python train.py --n_layer=12 --d_model=224 --n_experts=8 --experts_per_token=2 --d_expert=352 --d_shared_expert=0 --activation="relu" --moe_layers=[1, 2, 3, 4, 5, 6, 7, 8, 9, 10, 11] --router_score="softmax" --normalize_top_k=true --routed_scale=1.0 --balance_loss=0.00369 --balance_bias=false --init_std_router=0.0117 --lr_router=0.00156 --n_head=4 --n_kv_head=4 --head_dim=64 --vocab_size=2048 --norm="layernorm" --norm_place="pre" --norm_eps=1e-05 --positions="learned" --qk_norm=false --attn_scale=0.125 --tie_embeddings=true --parallel_block=false --init="trunc" --init_std_qkv=0.0257 --init_std_o=0.00524 --init_std_up=0.0257 --init_std_down=0.00524 --optimizer="muon_variant" --lr=0.00924 --beta1=0.9 --weight_decay=0.028 --lr_head=0.00948 --warmup_steps=200 --schedule="wsd" --decay_fraction=0.861 --decay_shape="linear" --final_lr_fraction=0.1 --batch_tokens=65536 --seq_len=768 --doc_mask=true --train_tokens=398200000 --steps=6077 --dataset="wikipedia_en"
Below are experts of layer 4 (counted from 0) of a mixture-of-experts language model. Rows are named router (the router's row for the expert), up (a neuron's input weights, with its number), down (a neuron's output weights, with its number) and show model dimensions 0-223. Each number is 500 + 25 x the weight over its row's rms, rounded and kept within 0 to 999. Numbers have three digits each.
Before each expert's rows: "mostly gets" lists some tokens that are sent to it at least half of the time; "raises" lists some tokens whose logits its average output raises strongly, later layers aside. This comes from a sample of Wikipedia text that the model never trained on.

# expert 4
mostly gets: " 19", "ers", " 0", "ation", " 1", " 2"
raises: ".", ",", " (", " in"
router:458476474533540479498520494525485500471454499499448514489469468491526515531464474507503487456515525501460513522522549500485469466515496535478476484495471497488489498522511501479530509454490508510487487527473492481488517450510491503511504448483498519502537512500493497513461471523506511519558507560512507518517552506540512507472455485517469480511440503500542517554464479477492496500539506523501575497514465490489454473481520538483490472485495508502511477436485452518535502504485507501523477458456479506519494524500490539483478519521513519516490472546523520525517514499481519549524511501504519477521521465521542516464493495504524496482485518508504497514540458506554496479524
up4:505481541530479482523524528519511493464460519450450535513512509487497478489489510479533518501501497467479423501484521496553514470464484491473515485492520534471517521535502527502474489537492554491516471518473529522511549509495472498548529489493477521547545509524510513486541483495474508476497489515504527456439524500525471446472530494472485517505472514450518546471545531510508466503490500506453509475531468497507492486524529515531504495474476544511478515505494504560479518483525489511500495457502511498500478534505443513507473472465491493535506511488480485523539500487529500513477527527515455479521514488493539523486463537480470484464506519523477480508479478484519492485487
down4:511498509475488512483446506524494497481551512458482514502496516521511482503514518501499520499516511526522484530486540517500491484499520481463506484507510526520513521463444483456508480500500502464469477517478471512501444493540518492486523496479487497496500529504474532496444499496517487522485508503493449499508490491493506500460548485475481481466510494498459487546498521513503442459510531466547483476465537516523526511477473444526497505497535544513499467509532490472535494509521502510516524490527476502480548490534502511461452502482499466488538549528477526463453512525419453533514526507501500496551478518502504499513534514548502520527521457458534498539515492538530500499495
up5:500514459509527529518527503498511480502515482490541464475482485451504519472510504559501478461554495508502465488500503499460505519550532540491485534525516493508524554501477476488480515495522488526552517515493489484451489508500481508503478486508487502501517509481539459468510531518472536569519481544469502444506525548508547497505505513449461509489469490550530523527540535520489493476473495476491478520466499498494478527480501511430511521487479494444487499482484478502495507454514507501501512494507488494523515531530461529476499494502515495518531499501544500470453506519500520464521509526491511478487506503513554481485490477440491471503528468527489490500543486446469491485474
down5:477512496505463527550448538511522490509501544493507509503515457550446485524482477525472475497438528493500534478473511483452512505510550516484498456500512521488505484480521513471518499511513508515508512484453514486498516493518475479473508495492512514497496505517442464511551478511537514492453468480507565512503474537507473461451487548489501509468503496496462519506495465501517484518516481494516481507508519502497479532510514515508475435499479496499431501584513481489532551506506482461491482500508502501488515477510490477514529525519497518518547498509549518478483486501477535500524483568490494519490512527531501478514513467434484510510524528491472474502477520508508529500503
up6:494505502521482550485515507499521533505483495512468510558491493504496486520486520493519515490514509481549489529511481505490465533499493483493524471487530516502523525532498514506481519494474512523509481508491474503475474501503473511514470481481532504483477507520474468476487468470539491493479509497530500528468451495478479502542518528484517450498522569500519474472534489507529487519534523538473479494500511544509488500532497465481475492423504497567485505521532491554532502519534481450518492472459482479514456469530515541476526489522511482503487524505484421497489480477509511532520508527515491442544476459444498523472504520523463505532535485508451497480449514519503480516505
down6:484522519481482503496484518501494527507500469487532523486516508542501527499496486499518509457501522479478479504495488527507495491501512472531495496514500492470486511495502472502487472518477487517488486489528518505461466468508507493507529507497472488483491496513459548477522510549501495482503454495485478463530523493523426497490499581529507552556473439511493537522490467520494506533506501559564491537530505532514527491507505543479501525544488500509521501484513487506544460487462455470450512464537486485575490549481471477478499488457478505467498520469482476488512503534529491542504500511452506500506527527463495487515481508485502503458506480499540523539448508518483492498468
up7:472560469505555504476503530507510478480477502463527494479519473470488502494497543489496471437519477525504492515495514505496488489526504466483498457479543507463505463501499475505533522475481546475500521466462508491516486485476489525451526498477506471530564542503511511442477520464515496515527517483521464515489512522523545510521463503504524542546497487555512475458534476497477523478514538505512527521494478526500503469516454541483460498474517504506534477479511503482501488491524476493507494508488459450482513510472536528512516516501495487499530506494499477492508514481531469504453492516532518516421473508506536545498512508494505516530494534561526503496538478456490501482512
down7:458498478525444514512504516533485484499497497529537529513520499561511459552516508500542506479549478492525499508503507544505507513463533521465469519469475484489511472506538531497483490520515470502511442549471529521492536499505523498533496541546545517493444459512511499490546491487495477487518506505510490535518465508463518507535493437509517514491502509467476473481466510509520486498416467504520524504476476489467536503479463474462487497472494493522507512503523494518490551486493568528496453499533482521453524497492516452514445479478510506514481502508483500512513504535465501480485487509457491497509482483484491518533468500523528518478507484521492480502474477522526496486490
up8:498487520506494527486482493485534459496494518484515514471488531465522473488482529467488495531490479519490508493488484505512532496475510503476458497523527506551506484536506538508473484497498485445467451494477515546536535468477503439488510506544502500497509550524467457478512487515528519465463526431529519527476445469508497479512516510526479518489507490542474518516562500494501484486476516477470534473463496527493506462477516477536549476467491506522523498477517484497480491488492523534485513477484504466528495537524462496542525489524518516498485466518500489512505500452522522539466470494470538501515556531479542536491476493492463502499506482478519454524533542512506538481527
down8:474505486498504477492495486500504483510496537502471481533492480488563503507499513453483541498490506472426470523552477555503529466520510528490529475452535474518492493532484520504540487499491446475500530494475517484484532536540483535496502493546485540457493518503480509532481507524540510481510507525538489447534504523512493508514516510486560483476480486445502498506497490509450502562513508493547458507472479483509515513500508482519499495483477501490512495536444502497511527499516508509475471522518463467466415472491511542523469506459498521497494522473489498523530516489457509525511470529494525510453504489490486506519519501519522497504467529480504470510451510496473512522497
up9:473431513489507524494529526510512507525493470514482459507511490461496460453450520490477462460512476494533464488510499548510514487499491528526485508453499522509477528496555508525469492479492539470513485518474518496522497506469549518535514503530516524497509488499497487522518522487495497497529491500461482500538468470482483534523523489495495538474491475493480514495474516484514516460490523517476563485511506526515509483434474503505513521565520478519496476453464547508509546492493492509512524498532488530461459500501509530545445554497505478517475492534504486527495474543508480486482464471497485490460495516519517487453501478521509497483559467487464475462522508490505486546519
down9:497500534490516504509489525479505513474485517483499521540492522515503532517444472498494553496487500482467489507480473494488514496493472464506494484496538545502536473547527481506508499484472523516488511506515460541508496544501459446505561467503531482484471530472523495514455548508475511456507530499516512508524469515552506534519479505466489556487470455474475492497476423512478474510496523487490486539494509523499503571446496540494491518548516465494491517488503503498486500524477502518492519490516495480540488499456466508486507492461504489494489487449575504460496523500483476487524523484531463530469499492509522537511504483516466490522479462524503479503518508515551483474511
up10:522511489505497514500478514487548458493476512509481517513481509513488533549474424503478498460469511525503482456515515566484493507494526485477515475538485489495515515510516486508535528502478533465515523526526473490517496481485507459463528502467434553487531514489537490465536510471464522495518526478524526476516500494491535506538487489506454502527505449490488454447479478495476459505476524466490477516519498512535454533487494557487494505532516506481471509488500488516527524534507509526511521493450517531541511552486492488505457503462516511489501512491490490487524467506517472481518520501489523473518468464493495513493489488568458517547499517494515522480502517513553473478484
down10:531464492514542500556525544466494499509467501517512482489518503471484506467464521516447501511466480503530491466490486495517502493485487506503451511529505505470477502487534518493534452447498477561501489497512509518467517503540482475506487536458502517484494493449495534550519515475542501487550497477457533502479505473492516467507534475510493499493556534460505519541470501498493549459493492486477497485459485510516483554504482453496564484535530497479552512519503478521448530500486501493534511493530486473544463494550512489515512455491506476488491502488497530483534472496515530511518521479498439524521502491477467532468506510520505511503497487499516499491492498466486546493511
up11:515532480460550447475531518521459466474459532506529483541507532487493473544535490492500566526507482498531504514481504507484524519510475521479492482534501483456508466488453515528493495502509489483489463529529485517504507518484482526507483518506487461508472479513495521495517490546478512480532512535471452515493489465483492499484514482489479479514498529488487513524522519510527508548480527497467507485448499513479457519508536476484496512505527545538498466519522541519456476453508496473472509479512513477485445523543471469502451472507507502512482499540523478520489489529497503501495508554481469526559479494518502492464512445456441513505486519502499477529501535483541495474523
down11:489514467497494502473507535517522493543506527547462488485502540486486507512554504512496507459543501488513486504519449485494454508517522505480446497513489454545496494499497450532450529522584508515460477494514503508510537501501509516516490518543492486452482526493521482495518494473482513510511518502514518494498495552506497507500449471465515505449504509508472500447498507485495549500479515484474464536500486511529526470493469510505441486516462474497480534489471472512526506520503519500500465510472467498497502519528497479501467504564526495511545514493491492455464501467502506504488535492529513468516531450492531509505471497461543503491511525458496489544505544522452509508541
up12:516493496506497491523519501451497492466526476488511517506493456490527490523521520544497478473532496509461469502468475499553515512503540494501507493507475484519515514529550505452495481495503496486521459552509498518494522496513477468508493538539480525527514499510499488465508494467525495506528486487542508471517524494506478537486463527488512514473518504416500506449495473494488477532500480498511486497525548516500514455520506452510475510460504514517502521479524495539493531456550496492462508505494498469500496503433486523502511495481472528482508477524484513469478523547523513476537495503483504553528466506570493446491538500509508481476529530517486461586516512477456530506502
down12:467516470483433525501522478481489483510505519505514477512522482477457498451536515487489489477501511502495519494460506497538456541531500484498448512486516491494521501511511469488487516532477524504472455539468503492564483550488500509473525482477511480516517508498500489495507460477517520505499537521476485507521467485522473522533528529501536499492485514493517496500542548513513532535432517555473486489522495509555492485544487539487493512496482477502482432488480506463511544491541514527481525473498493497496487482501476483491483544505499485557497538478511458442506541486539500562496465485488476514456535514501551493503466518505495501516498468470484511502490502514488492473545

# expert 1
mostly gets: "d", " (", "th", "f", "st", "b"
raises: "en", "s", "ed"
router:506495497483510480471484503477494528500525497513500532491544505509536503510482487473505492471489455481521500443485459474499505485506528447498510527495524504488451497504470480520496480512517509541497494539512532500547490550483505511484539477448491473496513527461517506504527519496515510512470463478491521448482504469508514460516481553537496455513491488497498515496538526541486513510493553475537481496511482499473498459540470438500478525496520439516475498523487524469541488477501502550526522506537473509475500499507500502544487475481503502520475513485477528525515487541476531490488521503482522504522502509505469531512521473467555498573486556443517501535498484528459461495519
up0:507505475509497526506509499489491502523528508498508434485482473510480503491507560527505477551474483473498476532487525477458501466499536502509503507510476488493522476520505524481500497502468515485494486485496466558493499514453457458511507463517513506565455490533462451517515522521482476483521520511488468488495531481505498512504488518492551438500487504455543499537509517486494462468513518449467533491488537509496500479495483541532516434515500470482521514481539504451479499533495471496506450512500525512496498482523508529512500495502465543529520491499531503537490518503505505493486480551427519558477521506517492503542499491489493487495452517492464453495538524495490497543483
down0:467472510485530463466494538535528521486501568513476536460493463507496487469521493516468474497483488460489483512530530502505508507537500517558524516533509540481487491518521542525501518454506454499492519485514482500483524511525484534499451478512466506472517481509507483527529530454507455498473509520473463518511458528504498486497491519507506509496498494513511450484490488490506476507558577517519508548496497479525516497465485468505508508503476508464489483551478522469515479500473516488497515491497458542478449464461470547491547516464492478491508525471533489482456480527506520498504508540538519504461513497529476528464485497505516466449515483529504527493531539514500480499510
up1:461506512499500472495508524500505523510485492463492532508470480490506545509490514479499468520544492519504478432515423483473505488541474524529523477444458460489487458496532533482521508522505530501475511513526555464489513511466444473532499483527521534496516498523498469534445508535504442457460498488553532480491491527497510522508514520492500526467507473521509511520520475513486539471490503511542501523526484485498485475484497471470499492500506546514487531480499473527490544493480450530561494525502499502515534489481490516484497496532448488476458518480557471486460509498493528459521528458527508481519504531497490491507517518504506511512516529527474480514483470512492501523509
down1:512508540489510483513483565513472467507454515508492456486507499489518455506540464500523532471517474520483478477498492541471518496561519529489455510480500500548524484498495490503510484484522534521484460506496473530525479485518483518492494488495495473503487525465501504510514544468549544533496494449541513507500496491538489490553532521505514494491535531482450507503459532494514518500507473487528467473510476501534474498503493544541479480468510474531526477522488526457483514513514515479485504499501487495499481515447488525493483480484510510436495514447525511496505436474490512514483480522468471545486492498452518534459487508550530476495464508495511494525449551529492491536497
up2:476499501511493526528496496490548511523534500518488449484484485496482473492505489474526517484489471517517497527486535497490498515517505532491496520547504495476472508488538510515497468536522459515481496472529457472476496480519480541527474511479530539536512485509502494506545473474511518478532505533488531505454493476503510481514482492531492506508503499476472540558500532522506514490514490548561516487503439471480446504493476482490496505510503513535529504499498479525484538522478465504538475511433455454457479511467506450486535501433519501497483503489512513465545495505464514461570491503545506510473498461514491446495480511541496544497470497493464519488524495522511490531520
down2:526512503506535512498479499517493475504441538537502518460525516504519515509523522521500487514518517512501486517500497506472510460496510496511477462516494507488507520516509556486482504501518538506499516512530551519495477539503486459489521502494501479539524450513493501505537521492499533541556489511479530468493559461498521507484505457477513469502523490484479441467488508507476474471463491506530553466495476467510537519449478516555487524466542449551455499490511542488525498508537495469491477521487512492472480526486498478484529489483462489518462483520507534472488479480470442492502469472452503482518494457476511511521459478518518490500542551527486509511527475504516485454514
up3:481521516474525537504498476488509506533488513541458508523478492487494508478495474513445497455502496492489507469470531508484485530469501531537480524493492492510513499507536474429486529535479535520493529459494533506514463490505510510519517484480509479487517487497502550548480509538523497459525513488442514501515503497476529502510452524524482494521540479507517495539501517477467500504499487458513486468507508529471472466505525467526526451493537515529492445529531469479513506491523541515468461471506526511433519497519514439505504522518518556536464508466469525483452500506495483471517545487521510512504495517487559486512484473499533538543488465481498462469517496511484485514495
down3:544474497466484462511504530548497476466486456533528484469497488526522467546511527517527546518463490495516502485454521539524489458467499477472480506494472486469532476491496466489474495473518526470471546506482537487506503495520498496520509472535484489540473519517515501442516512505500538449484456523501493489532521494473526499447506504512485553517490470500511516492487505497563460462485431474481515532494511508520531493506507473503505507477521486468483536514503535505517528501521522461517533496518509544471565508528495502531501532495499432498523509523514501496506534523455490499528502514490509517441454475485512514509544488485493467519507476467506503500522483491526484516485
up4:533484499506488517517478525520492505498494518476469549482494534505523518519497510523507491487494501510499476548459541474563517532534467471450518472492475543532513469498468479509486516545458473511477454476483450531524508487505486484519508472501538497497460482497493514522535513460507525504481498542501474465506496509505525543525488526483487523434511531474507442465494514539502484457546549477488515506513490510543502514536496521524504524538483542541515487468462528485526521490557492486485480505505489487509474541478517515519531528479498529511506486533466474487501521501513481494495473446504507489474496510474502493462549473465457510527510503524492491530486519439484504493503
down4:495534528506521545447513489505540472526474465501490496500468500529452494507475547523508463513526484496502481504493517495534520454549528512538503539514501519477510515463465535492562480482508523468466451507481504498493529546525502525495513468471518482477474476490519513508489496539513519481486519448478502535501501530532481514492499488450506484531507518485505498507507462531527467493481431562496488509504450503525532467492479490512471505484485531456515512538493516478491548505481520488469503485489519515463526527499503512492480517513497469498504504447489493470487493507505542516508499565512474526482524489471492490461494529482466494569521514456508492481462484480490497545506
up5:456520514500502446457474503496499517524489507481548501508490519475542481470485514505477521485453537482543512507531473498526478487496502494534505480521496527497516536498488505471513504527508513471547513548446518472502481477489489514470479511530525502530514498588469490495500508468475526458443524505474495446502492455559505453495458504517458507489510487473532478475537524505473519549479508487468531481498482534497489516533545484500465488530534491475527506526546512549502492479498495487530479509525495472475516495515518522491524515500463511530486493518505458498503469492502469517487478507476512490519528475512501509474547516523484473524491503462490490521509525551495522460451
down5:471505523473473461515519528549525467514526493505492509504502491539489527440485470546467477477492465506461501512431466490502491477493521506491478478528497523469495471461540495486481507491467476520460511498556509487526511466540501522461471515547474494510492476502520473450487468514528486525476492538490472482500479501479486521543517506530496507521530494540515521475505487512511478498536509493521523507516519478491478471522548490525489445461517515485524522492495481504536509502492513547486517473468552531513460510528488477485522501509535490472539516500456488527518491484554504488461495512509536519473531504434547510512492499514525482501489508495540438473463529524491504521493
up6:515520478539527502538543513474524448479519484480537478510477499533496497484515523514487497524472502486553484497499479507498512485500535518476492486491498443539452512499487502510536519473527484533510476483531491490544470509468511488508445483475498475481502482489491532505541516551529476472529465466488505513530504457456518510487485510495515511564520527525472520492495500518548515498504512531504534505498496450487497495493491513528472514466487504517490529530472467506504474502467490483529487422401493527508496504530518458473463482499483427515503526531505509478502536536499470487463501476493516494513494490517538519504501484521502491514502468478564500538471504519513503504491
down6:518479454481463508496520508523509494493491549529471505479473512496549492540493472514498506510507506444500516508461455542533504498523475500506499450512508502511503511502513490513498494464487501516532524474462461514457511454500540451518514459518550497528489502489515524527473516478518537524505495477531498522506473494525506514486503530474501521517499549519497532482472487474481481427513501484519439434513538528500483487520499485535490499515533475478534507522525515493482541524498537538486463517524512528525519443449513468507479469531483490521505492534526511490520496549520490461454508507499427479452506535552458505494519503506490490503482482504494498504489486494484478494485
up7:469535522505541535529476498528510523483543518524504533487489487484501501523475547489566515462493498475518472468528488489474527510497474509548475501509450492504462538479537482521463505470476505490496533510488480529543501517499479479495490510538475521479477501520516492488508496558501490521530464458489510484524486512483508513486482525515535509480526470518511519540529527511514505460523527478473468468445516488471468527517545481476487494477463461502518494500477491484488489467492494511521521517426443530508491525482514509461532493497488489541455490455478513498499508499471488543535477480509480485549526534473559455513492463529495521506501497477465498501517492496527478522459
down7:439471505477516523488468540482499497488481463510482537538540535509496504470484505504486522491515514495507477497490488500518471524526447499468492546491499508466499496478467505495521492508523511490490519529502522517480528455486504528510511514449516467506478493497510498473504466538469483515519510493485496498475509505507470504484496513496498529507528469528486481441518502512478517483489456532500512506473494526518503480453467480469504534486493481521455517497475474505524536512536544537502494480528487502537518529510536475514536520475543538513499463510532456445522509505525503535480504565495540508552512481514523483535447530519567521511467461483458515477496506417471502480482
up8:541560492489512501560502499508488496505549471507512505466518536535493509489464494490471485526496458471496452492511490466477516428481513499480514495475523476552514528470536496524540503485551522470527474502508515463511529543529502493468503510495514489461479513519480458510484521491473476541484497520488530518504504478471473504432506489542462526503483447531468503511526517524506527487522504482513531525512509459484535466485485483527483459473485510481537491498511481514495489476482483528493502422509490511508524551461494489498463515475509449533506495499492489557502506553517496475504515485507530481491501494500528488501529475506511504497538506497509483514489475468510523564475
down8:510501526510488502499467468501463528551506441509529448469531488515524499504509484477501497500522494481527477467502509537500519459539487471481545517502503535464513539505465499502501513531509464470522491506488525490479551479518530527455513540497504504506462535525549523512470534496495496494480481487480499452492496482517508528520482505487503529485469521509489522481483503494431475540501507462503510516523489475516471463508501542498499513517536479478487491477469518470422506496489502464537492473515501492471529496490514458524534511510504529500470536504463506563504472485530502513476502473443476497517494446516500478521557490544486523512533510527479500518524507471459547531486

# expert 6
mostly gets: "t", "S", " S", "k", " C", " P"
raises: "s", ".", "y"
router:524517523524485511499519474493534493503522496503489472513484497551471508491497544488524452504519497459494532554518480523489513486494512483488558496492505465460518483551524517496488491460487501489515488504512547532512540517496514492521515517503500499516474524549460487506506543507464519455476512495488515510473501491488442544519524488512494487519475456537495480481486484501504498502509523504480478446459515492535530507517492463513484433492505535537468523504522485509495484460506497477474527492497488502508499514519497469477485580508505456485477531443491488532497465467428477516516521494488492468478538496517477529490498516520436504572502461507527525497504528496455489518488
up4:543490473489505518491490499444523502486495492514452493462532521473493512534470491530563557535492492527498516494493491492536512536503479494500491472445519553501489522490533547495517518507469503491509464509498486484477529484478471517501496531521474507491533479516453482542472472545493470515516492548470535521519520531491492504482483493557470482509506505514503496504461529466486463498478484487467476501556521483464478533520519514478499490451528504486524492484536518562472479471453530480514471451489477473489526495521529460526542519446482532491494511490491539473510457482517513488502483486530496535494493474505505511476538501491517473480453529500466545492522485490494494494490
down4:478489509486468455480463474505512471485492530455503472514503519505470510456502568510491493483497474493475506523509486508452530460436491493528526570496474471538542502518495468507492526488514484534518466513475515527544498521520481490501514491490511506485487482470500528551526501501485470513460504464528532515462477465510491543554491556487526532484492490488484518503499489534527526526494519518551546485493473511492500492469534477531515512514482533465484503497493471460504481541498528486490504565541487499538525488524496466500485492522476475499522503477520538496495503512486447506462531479496534462514486520491511531483485466479458499545540509486501473487455480510473501511500
up5:487495492543531482506475491488466491532504483484544509516472498517509536508527501463463471527525543508538477517527422473511496504448555510534487486526498470496494502526474489498501497499504513550491447485497495481553489518546491486480513500508481499501530539559539483478495538484501508492510474530491505484507494488470506538501489522446523499519491500497490530446482526545490481523486524498489540492472486495521513502504479513477496482507487522454544516546486546517496469516481473503527493530483501486476437502458480552486510511506482457539530458513461472527460487503473492519504504446500502485522516536505533521492537518463509528469469494496541504492491503470508463472521
down5:442513528471468487503519499541517487559495509519517504502519523492506480512501514511503471494555526457510514501500524482505466445559489578467534507474505510530485504515472548511481498481520453500444489479463484520502441462485513543484491463506489485525492513516479491479505564518500530480483479480506497465460534499502473508504464519531521476508517498504522488475511511524525532500552484504498512537526464512495458501492504514536520487485504508508511507470468467458496476514464517530508510551504480500486444481488514502530483583482479499496469488496515511498479525503486464482499516488516477496489482496481486494483519475539460553521470479495559503485500496482503506497535
up6:492569466491496512492508496515494486469494473479536485528481473482484535522538509490478462504516501507446477510493488516466456544485519503522496440498514508509472491476454491473520516521496535482533501505533515524435508487489490547490495486495510512478505497518491496464497518463521482501491528530524457501532524516516513488485498526503539488564517482526555507510513482459478472536502472528435490501526528524496496546465500524542463485505532475503518480516531529509495496529492489495515475489503508504510531532490472464518553493451502479485544479534513553487468509492456535497490492467528492510545511522486496502509518540471487474493433521497468527460512499466480505506476
down6:480504498522449461514529485490479512514508501536528484552508500509520541456473465479510494470547517491483489494522515452489508510496485527493508482494485475492509505550509528468524494493466504500474508482473500515518531496467529521526495468523517534518508537462505515512477484511531544503464532483497519499511476505467501479515496478510502451520476530512519504525482552522515460488489449508473500518458473547498515456541516456485555476479534489499509570501500440492529529428502483518472515464494485487509486469501498512513523492532471520504522496500481519515468448482451474457494498517501494491514500566496505491474482505503511486548524498495478551479475508478535492522535
up7:493513491473472518481519545470485507536538482488501519464476495527519494479513490488506514500513475465448525501498513528480496495516445457420538480513517491484554497524480502497520523496486527500455460495506447486522502547468473502504516543491498508513509503474479481515523518545469494489482514497487490502493502501536457516521478524520512525526533469528535522509469501494515479474451527511476492519456494511488467487474480451546443518465508477506516474450472511481501500505502536485486523499507481516513510477511443521534479540505499497523486475454536550505496536506502491534547539499481505446460503535540490547502490480550497523514508522485511479504493515499513541499470
down7:479488501521556469494508483523522550515445493503508477437497464444494550530487493489471509501460463472477509526464481476504519513541507513504477521490502505542509517498532505460458497467501486489474532491485493517462567467514539467510486510506476505472457508536518538497495516496509466496520495518481517538495535513491525518490509544534476457443524505490484497472455505482522460490483472508474512504497489550515553525490512516491474473519503511542491525521509511521492478522503486504461446494557494514529515509535509520524510465517526523493447479539516480516491500482551500505497475480488491510543507469543493474518486478495516504472521537476539502502490485491496486454502
up8:516489502543485508500525508521527467537496496473472498504500457460495514467501487493525507449507456557487514492497493497557553483456444516524495497498515543522465512557485544523489499523487485510502493560466511491510528520559450529466525508480498525429477507496474507508479528499436492484476504546496481468511475487474474492482511492519463504532477505497542524473464504523559519516517505547485491486466511499533527479535479459476503499477463481490491492526456507520527482522509495525518523508493534496495527513503518480495496517511512516507465498507508492509537501543493449454526490470464536510500516518509511498520484491532532492514500526540512489489481498496472472508462
down8:494525526463465510471490525563518491499476515516491484496478513521468501518520530501532508492508469474501431474484517501463486478506543518461510506509496520480524506481494494531523511465476500495505521537508447518495480486467472528472505516437500481504509498476516532481499507528480505514523481558426505513524471480533531516487473515510520511498490491525484464499495492504530548485494441502480538494547518502475515440484484528512532509474554506502520459552498486491485500474504470526450509494474496498510501522529550510523515535497521525518527546471484469427494492478459473489480513509484506549519529496517496530517496492499473530492522485471502503541490540488462487480476
up9:544485499532556491500481477494480483490495498500450510522500475531495467549516475526500491455534525480476493496452454531548461517493496515529522506517504536477493473534521533440523486476490537454527499506494476484475535522469519500507482476517482486544531490526500496507481534475524552496516500549488519509494498502493469526488493511478458498453496489474501476515453503489481489538509495517485527497483473556516534430518484503481498504500485497522484499478493539507509501521547518501541487488510495494476536524501462523507484564518499509506458499519518462567480489547515478480520501503470510483483513464497514446544533474482496474527496532470501502519509537504486464487520
down9:474524553530504531471486456493492489483499488490543500486501523524520511480502499498480516482494491522485510472461571515525525547484490495502477531507512463458514465514538530509530501500459518498498537515436533514500422474542453475540484478475499490481538506490434506517547531482528471445465526506511482501540498486479501488527514496516512516525524500512520495497492514519508520487504485489533552508505425502471507502498464472490469483468560474500520498488549491489469537495507470518505536505509477475463495496472492506499544497482484518487500480531516515478498468487496518512509525533512516502515522538468481452500473506523488502506468496443510526544490508504502497469491
up10:516492462526492495508516491494484470456515485470512503500530473443466504500531510504502483511481431489532496529514513470548446527490558518465530508534509499558500513501495503480462515490479522506499489464519487526531421500519486471529523498503507546538505523553493500515535508465521524483457539478502540461483500475480500531500526514485474480518516492522478471512498507509473521484484524503493495499511533499518504463493480478511512507472480491459523525529497499524504529553511483513497489484536501487494491552464533495486514549461493499533482504514544502497501489477479542496457519516426511493477531461518496554489444491509507479531490530473516520503520473482466484515485
down10:444464484512509487523527544447503531479494465484472514523468507521479505518487470532522476493468454481498527490514475510491506447486484514537485515461487522513509493488484507496506534506540480522505511513502518487496516488492520465540496494526443504500481538486488475453498476490486489529543469446487560521451524500521485476484490464514504485492491487509516508548513481488531513483509502471501513484539532495477458524547518491498545514490491502519514520482495514446491516492536529481494456541485431495535508456523483549493511515478485514535522504493474490523461523485501455517531507543517507521533515504534480552507479505476522435515511499487522540475488497554504492510495
up11:485499511556462553478549540477456533517496505475533519498482521537516466510462537504470497526443473489504545505514473481513504520506529530442463515523516529516480451512487488544521536507457520559547522498506479523481546482527487519486479485548529485552484525506518538494497523486499488451498512513512505479483505457488513484463531490470500531527481559494521508506521482510534491482496507495505511456512514452495530505478499481484529476469508475511513509508480499492540493505487509548501501523472511502472510487516507524473425498508516468518514495514489500472483492489470449471491490461464508482517503452489485482427492498489503506522494488514503505497517527474522501522498
down11:499488489468498482491527481518516497499518538489522504546508514523511478495515492498509510503488537482496528514516515478469500510493505482502465513496469480486484504502494492489508460481536483508508490464500500511505477565469479544458474482464507448501459491459491523480545524458473513474501544455548480520508512493515486477498513550502537517522499531481511555516552517517522488534532524490488512455513439527472459492509504474500468469535460489502484477458474504532480493468507519531505522524474462544519509518505485469534517523496536464473504554499466530499489490483494487522497511457563516465484509509503506502519499511495471515515551469453492484461468511510471539569507
up12:506475507528521535479510521487460532488506501521471495470514514512509510550486516499482494494505468490504483454511505497503496502506509484504490438503454522504529525485507506444483486559513495466496513519517487468462454532526479452499497512488450532493558503506491518522495504534514516496509473492500523510476535485492485465502510518545466516453521479508488512481464529450483536507505519520501466540554466486468506511530489469484537484511527544493491505413540498550479531474524497518528514502497480469503514486509457446525509526509477512510474488525490506483538490495489518414520465501517511499503469489504480492492521533489504481492478508484496501503462495506512533510578
down12:476475439514526534484500501515509519530489503524498482519533511484470487516474497489461498479509478455472529509455531464533527498557529519530528480519468517490513461461508501457507500537510510483545472530518516424561476527509432535451531510493494480515487485501511499486495512490528473492497489523483491550494510483479525496481543484503467481479483449489489507485455515509493533533467515502496485531529474489483502544533476467481530512534500538489507472516517511523499505519497482470476456487545525510480526479526507510474522513517522487517504506536473508526495471449481465525476478505460542493477472499511504487480530501474526444519526502526503477520508545520490489522500